config = dict(
    num_hidden_layers=17,
    hidden_size=192,
    n_experts=32,
    experts_per_token=2,
    d_expert=208,
    d_shared_expert=192,
    hidden_act='quick_gelu',
    moe_layers=[1, 2, 3, 4, 5, 6, 7, 8, 9, 10, 11, 12, 13, 14, 15, 16],
    router_score='sigmoid',
    normalize_top_k=True,
    routed_scale=1.0,
    balance_loss=0.00347,
    balance_bias=False,
    router_logit_norm=1.0,
    n_groups=8,
    groups_per_token=2,
    init_std_router=0.0255,
    lr_router=0.00183,
    num_attention_heads=12,
    num_key_value_heads=12,
    head_dim=32,
    vocab_size=32000,
    norm='layernorm',
    norm_place='pre',
    norm_eps=1e-05,
    positions='rope',
    rope_theta=10000.0,
    rope_fraction=1.0,
    qk_norm=False,
    attn_scale=0.177,
    tie_word_embeddings=True,
    parallel_block=False,
    init='normal',
    init_std_qkv=0.0482,
    init_std_o=0.00584,
    init_std_up=0.0482,
    init_std_down=0.00413,
    optimizer='muon_variant',
    learning_rate=0.015,
    beta1=0.9,
    weight_decay=0.015,
    lr_head=0.00734,
    max_grad_norm=1.0,
    warmup_steps=200,
    schedule='cos',
    final_lr_fraction=0.0,
    batch_tokens=131072,
    max_seq_len=1024,
    doc_mask=True,
    z_loss=0.0001,
    train_tokens=430100000,
    max_steps=3282,
    dataset='wikipedia_en',
)
Below are experts of layer 3 (counted from 0) of a mixture-of-experts language model. Rows are named router (the router's row for the expert), up (a neuron's input weights, with its number), down (a neuron's output weights, with its number) and show model dimensions 0-95. Each number is 128 + 32 x the weight over its row's rms, rounded and kept within 0 to 255. Numbers have three digits each.
After each expert's rows: a language model's description of what the expert responds to; "gets" lists some tokens that make up at least twice as much of what it gets as of all text. This comes from a sample of Wikipedia text that the model never trained on. Tokens count by the router's weight.

# expert 0
router:163121130151126048160134084134100095101143116104104106096142106156110190187110081097107124107128177165142115155077132125081150090181161105087182160105092138112118120124143140110075138147125111089088094144131155168113143103088107103092172167154175103147081175072138136167067164116142122074
up0:061158075105102122120113121129118156113103112115085076092163119113117113124148146131117160173139126140136150145125129116072102108106104115150126165157119177117129040075145114171125102140085166170057170144090136156081072146188102165157159078236114109134127108118132169116093106130130159167
down0:088103139185105108081140089173178152120113170103138066128107140144057124122177196164091139163139124132112118162094080150112195117216170100097121136129147142105119085168102114150174143132095138094102116171145130197116136075134101189102080134084117044117153130137107153171131102153183098141
Description: Common function words and table pipes, such as the, to, for, is, can, often right after a full stop or semicolon.
gets: " the", " |", " The", "==", " to", " in"

# expert 18
router:102152183111137120140133125099135150054128098080161116131167091119070132136191105130100148137156119145142074111153127110170142125150123077115180109103131159140042153164138124119144118186189157119142105149149075117119164123149212074152168170178145127109110102160105099082098154098113127117
up0:178180128107125114130178169177182104142098119157158142108141170111132166183114093077141127132139135084130057164138166118122149158168131101117132172122134114168151149150103127115132172134113095104134117118187095116153146135151190099187136065088116114087070129129117131119132119148128160095
down0:112119103138176167157129096138169101206038053135146190103124117126167111109133072072143073126153076137188130201103117104090157121171109048097142169116136118170172156124104122064157079122166093162152081147125127099140136160111135107118138148151116094163163135103140128108177151089119110137
Description: Standalone small numbers and month names in dates, scores and table cells, such as 11 July, 9 November, 0, 2.
gets: " 1", " 2", " 0", " 3", " 4", " 5"

# expert 3
router:161149123156092096136157141106117088142127091096104125108139103157106172177124137080144132128115184167168155184112113151135121088123194083094172135118105136142128165125221103111110126166079138117114135123113142189136128216113116110094138146163146114133053202093123110211067127119113143166
up0:139164117153061112119107139082097162124109172148078134173080105113137152164140107134136135147129144073175106123121082125126143117094088092135131147185104119149111186179190170132168126122105126089178104069135145156129136200118207077118126135127094140108079113182121062118120121076098144112
down0:156112100109139101126060130121113101094099082101133096082136133212120183108118102159151145168128130205084126152127158190070135152112092065159148141133164067164124142114125077151136137124157132145133118160143116144125112155152137152086196171127170155146126148071115096138149166086141171183
Description: Space tokens after heading markers or table pipes, and first pieces of names or words, such as S, T, R, Spi, hypo.
gets: " ", " He", "S", "a", " 1", " A"

# expert 9
router:131173071165119117128080118159103146195112189129142111077158141159185133100120161065130064118113128079170124138107126130128080139114154169126160160116121115105154189102200119109095080097133173162111174087127126126092118161153097142141109124122130167098103098114127067134102169109133080128
up0:130140141123145139177139098144187064138114175088092154148126146099152121136115130149144110106172153171189143062069134098085113193165098123100152079119088180063161145083076122136158092107103161134099150114187089105170120151146071168123162096087173110135123152141126107095097090085107042105
down0:134110117127152142128127096170087162122160113108080054159094178114069108162096167130117138110162177186118123170176112137110099102158115121076120135121130056112100185115169121146140156130069158133100147154120130130107134104150157113096148098152050059090160122121117124128088075191104173173
Description: Closing parentheses, brackets and quotes, and years or multi-digit numbers in tables and dates, such as ), 2019, 149.
gets: ")", "\"", " 0", "2", "3", "1"

# expert 1
router:179114125162119070175163113142106103136163105087111098094140110174122185195107105098109160096141186166155121143092123136068158085172167114082168151082092137082118150143162151110073141146111106118080096163137151183087143094105095109091157161165180108155109184077149141169089167109144105085
up0:100209117139129092125143137169143176109131134101134208164144112148146212114154145169136195122175118154123074169184103106111102096130106131137164104162091107141136111132120139177154148084131157175093103101137137084143136109125198213124103097104064112077160128147110126083145171137079125090
down0:118124082116116084132113126183157141102094145113207138160110090151142041149125104157138091157065116121114140119134119153106172078118180192070141108132150132154217112099137159152152123209085130123078127147126131132152108119097144129171177119115164133101124088154131094108145104115122098146
Description: Sentence-initial subordinators and discourse words such as Though, While, After, plus country names and Slavic or Nordic surname endings like -ić, -sson.
gets: ",", " which", " where", ";", " After", "i"

# expert 7
router:158094174154123140128123099089128163128132174127143159120150185118115081118128159214089133143096112178144164095121085152130167126148175169106145104112159138136118176119115141114160164161140131091105118117123071101092093061106109139117122180117082142081079090118132138131162060092129159137
up0:127132145136152134141163106141058073104121161132097188129128155077085122132183174138097132112071153140189160028102142132121152147126142084145119107129178142153119159132104130172138097140173096157149128135135087072081095104112137157111119173120191104153161148111115098098153152088107160118
down0:107107135156028106130076074176148165139116157100126124137121076135154163086138161068137105130158123135078087182152066134144106092063124157150155131125050092129147085158154140156148097119106116120118176117099086132172091141080097133165165105135141145145148116086171125163135146126153097136
Description: Commas, and, or, but, semicolons and including that join clauses, list items or name parts, as in traditional and radical.
gets: ",", " and", ";", " or", "),", " but"

# expert 29
router:127122148097121158111144158100098097131121122146090160108107114114180109109122111068138110120105139100163135151135136080168138180112125108141136211148157089142171115101066087165112087144130147114113119138172174105097162161115116167169086160123112137109155106109036188066140106185081122164
up0:156120104133137189080107202178147109066136058095159118098115175125182150132095067070087103138136133080091101107186183135137129174126120097165157139174215120167079108128080121110143127152103138152124094159140136129079114128142116118163119139132094137085099148120074109141097107085174135139
down0:112170147140121152165168082174124096192128148180176112114117107141119147116086155214166148104166128132128097161149081125125137120088172127109170117120092139094114184158113159103053177167126117062150118090096118157118200148121107103102080157106172163125167100110148164106149170093096125072
Description: Prepositions like of, in, to, for, on, from, during before the, a or his, in all prose.
gets: " of", " in", " to", " for", " on", " by"

# expert 15
router:158120138158121060174148091116112093122156098108099106074155096144103186201098113091099140090139192145154116155079115106086147090170165122091167148087113134109131148141152156105087122142105113104091108161100152178097137104079104086095165156167166113166099176068138133162080161109124098079
up0:071134157121172137045105176118102133054095046122148133141122143216082067101152130143136151156137085106171086177122117160157086171064135167123128133156153106140154166140143128129132159125123078204100135118180133111127118142144108165122205145126133140173162086111113122116204151144186101104
down0:054131129135128140135128111172133129167039162168106193109109135132100129114096118123137128126139122124140125101139121149109099087147124193123150131131163112103091140112156114140166125084150115147206053154098128161114134104135164162118113175129152107142106122104083087123109091145122111134
Description: Blank table cells after pipes, Thai byte pieces, and scattered words or numbers, such as at, on, according, 1935.
gets: " ", " 2", " at", " —", " 4", " \""

# expert 17
router:157117118155117069161137091113120091113155099100101087100160111143110193187101113094116112091135169155159085149086119136079166065172167116102197148112086139106134125153151149128080115150102124100079111137110154175093134089079089108101155144182177095167114200074145140160072175115139114080
up0:164099125126074164086149147169170172098122179112105139183148163142063070147108154152136124117051105107156145130122168127115073088104133174089129086133064142130154049146142138149154084113103141147151092091106166120103129130177147108082142094121160136134118178132176180114125151132156194117
down0:185112097154115165095126125186239155141109105089141131117093130125136112079130173144141117123073090149087078153177136192131119148179104107190132115095110104147120079130126121179118113142113104171129173116098147081150116125118095093132161086106101112147098134178129127063127088174094159149
Description: Have, has, had, never, subsequently, recently before participles, plus some first names and odd script bytes.
gets: "-", " also", " has", " had", " have", "=="

# expert 8
router:155077077133105100109087180119116128128180104127097137110155172151101148072115108128131121098110113109021115146137113150087103159158110084125160089131101112106122059150097065153141200117137165092224153123125159116136147145118101113132172076144118132190142150113090164136118158071139075212
up0:122104124147109178175112177080121116110088166123172103136135188146076159146170128160090108142126121107090131129077133108116105129135143144138112142142124119075158096121097066153188093157126110123098108105074131135137053079132161118066160176105143125224059079131099144110142061145168149152
down0:137131180132153082160109129108090144128185121166160085124117127140106135107087127098071149135168127141165129138135058166147113113130124124109176152166080099142081145103112135104072205141184079143183165121169150110091119132130113182138089117074075106106148118105154078205150089139138206134
Description: Pipe characters dividing cells in Markdown tables, plus separator rows, scores like "0;", and colons after list entries.
gets: " |", "|", ";", "---|---|---|---|", " 0;", "|---|---|"

# expert 26
router:116125163104165148130129121115093131158105122117098131104100180120094122186125126104173115082115119139119176093127142114141135111161164126092134147138132106149142160178081114121131091132061178133157146139107229125174091026098042151105171152131173127118126169211104053164092124131128126077
up0:101133074051156153116153157099156128132153138124118154088159120160111080091195120093115153091154113190168126117128115130134130101114161122107132178131131113114108059108103091128137044140054163143078110132208098142148119109143164204128140105117115115105157120138151200073130117083089153128
down0:116104132179098109098138142068154128177094159125111168152192119081139113156140122117104140110166142086100080134116138116047096142179092128166116132132098118155155128126090136121130171085140118103061172108118150123150082120108087153129056115095106147122163151165101130136108110150123104141
Description: Opening quotation marks before titles or quoted words, and infobox labels like Preceded by, Former names, Website.
gets: " \"", ".", "\"", ":", " one", " as"

# expert 25
router:036150149119130144088108147106167157188150184166098143139140177142149099103157133143129094148119110155151104089123111122114103162137153178105093166095113140093070159154185107130146107080082146129070127163143111146177052206127171137156096132137051168124092155126132149117197155141098120104
up0:135122151147117158095178147137126158194143096113157123185153089105096125116092120145172131132095138151161155126144049100081160168145112113131113140131138139142068116139203154072162153133098112127121140137156123136165110184185122085130155120113113186175129127153163113133120181147152150121
down0:091162129103144126081136152049122123075130118142118128112089174109133172166127142114082131138104131134107117116143169128137112129123163147129188160127108088139148120132074151114160170130141150125119135129111162123121132069155103177160115136112121168122138159160128076125079045126146147154
Description: General common nouns after determiners, such as time, years, work, people, directors, and plural -s on nouns like assumptions, memorials.
gets: "s", " time", " years", "es", " work", " name"

# expert 16
router:151079078178136115080117151112129159176140145178207094129102178103117166123123151208114152123087135137125100136104093100117072139104153094075074101097082173116080142140203131174126169065066131117144192065133142102134161088099129146137148081136106116088195091135178090138127098147117123225
up0:147128117101147130128106118096130138170171075112117148098133157054111097050110139085093106041168102182095165160114167167140084148150112095144126133132083144095143095087138145151153155169117137121139201163149115104102132136114129130132163166099090118109143129133114130153112087129137162163
down0:087159134145133125098093100140154157118199142143101108191127154179160195189158071187173142137120182170124112141136123095147151129171135113153080123076137102110146158155125101088077070097150139099102096116113161127110108125133113102093124130101150140090126161087160175100151171104128112111
Description: Inner and final syllables of foreign personal names, places and taxon names, such as Agamy-ra-dow, Cou-si-ño, Nohara, Don-ac-idae.
gets: "a", "e", "i", "o", "y", "u"

# expert 11
router:152136141189121133183135112115157134115119134118134164095146117154091111117097124113065180126163090122126103107174129194157155080090105128124102043148108174099106135115086120100092078117099162153119181053168116110128129102130132083098136110106122134126109123136169170135142096142167129148
up0:127112124077147125167139184126076104072165140159196190070082109103088066095142142117096148097109093113091178138139180126140084095173109126128096102122138157189136162162135132168090124136156121142116115148165098093177132105179130125207152144134142142114142142126124135089139068192131074166
down0:153136152101132210137155140148075129129122138093102139078137109130120170191061129161106098092120148152162147093166127113134161125162193115126134118148079145134092125093122096143148122115163152096203118124124098120127123206061110092142125122109155147144154132071116129174126091100163092080
Description: Main verbs and relative words in narrative prose, such as attended, named, rated, had, which, that, often past participles.
gets: " that", " which", "ed", " also", " had", " has"

# expert 13
router:136124101132129098151091086120141104118125159142153137169116070012128144103127119105141083136144073143139170111182081159139131146133101188105140125139116081118117088086090213123161131131079078198126136067173140130136136219104161111073080159124122166153180115184169066104137114166148144143
up0:165197201143180124147120113121145143134123168090165153149109090151052147095107124113174155108117082137057149107110141148131125139108116153084117179115151090122229133131114120143124089118138120137074112100020186125157168122128113108149108133175148149122151138085089092128121133114096152138
down0:188174068085055160119178161120121123113213153151107142109109138132113070120165168121183129158134159113169150079147139080132125129082136129159131100127092189149123167151115154148113124106145130081175136164123116144132143089169149099094132108136197088129125120103100051100155181080128063148
Description: Line breaks, list dashes, colons and table pipes in infoboxes and lists, especially the dash opening an entry like Youth career - 1999.
gets: "\n", "-", ":", "|", "=", " /"

# expert 30
router:112123144131137104071107098122150136125187143085141160137065097176164144149137130155101032174144194150077140090075165107140070098132099136108064098159147075120167101107096183171155151083090100118079100164138137118111075153162166115159132117159158077150082168099183071140150125140089085110
up0:033072123126119119115172143125161125115108126111118151085122173129138128131101107082088123147195127117113118121119168154156105150152172123103099144091125122095173170089071085159143129133122120177046126160181165083145075123176204158136129103129105140166132121148175130131141121134156118154
down0:141078068125089106157136134117093091165077195124150139082153137088136131153095095176119088149140110115174121110109123148196140077109122114123163165111097128072136110173180116079120142106193144147072144165148165111185177145181168110146137155128088163070161137087158088072083198107133151160
Description: Quantity and comparison words such as two, other, most, more, many, and of in phrases like "range of".
gets: " of", " two", " one", " other", " all", " more"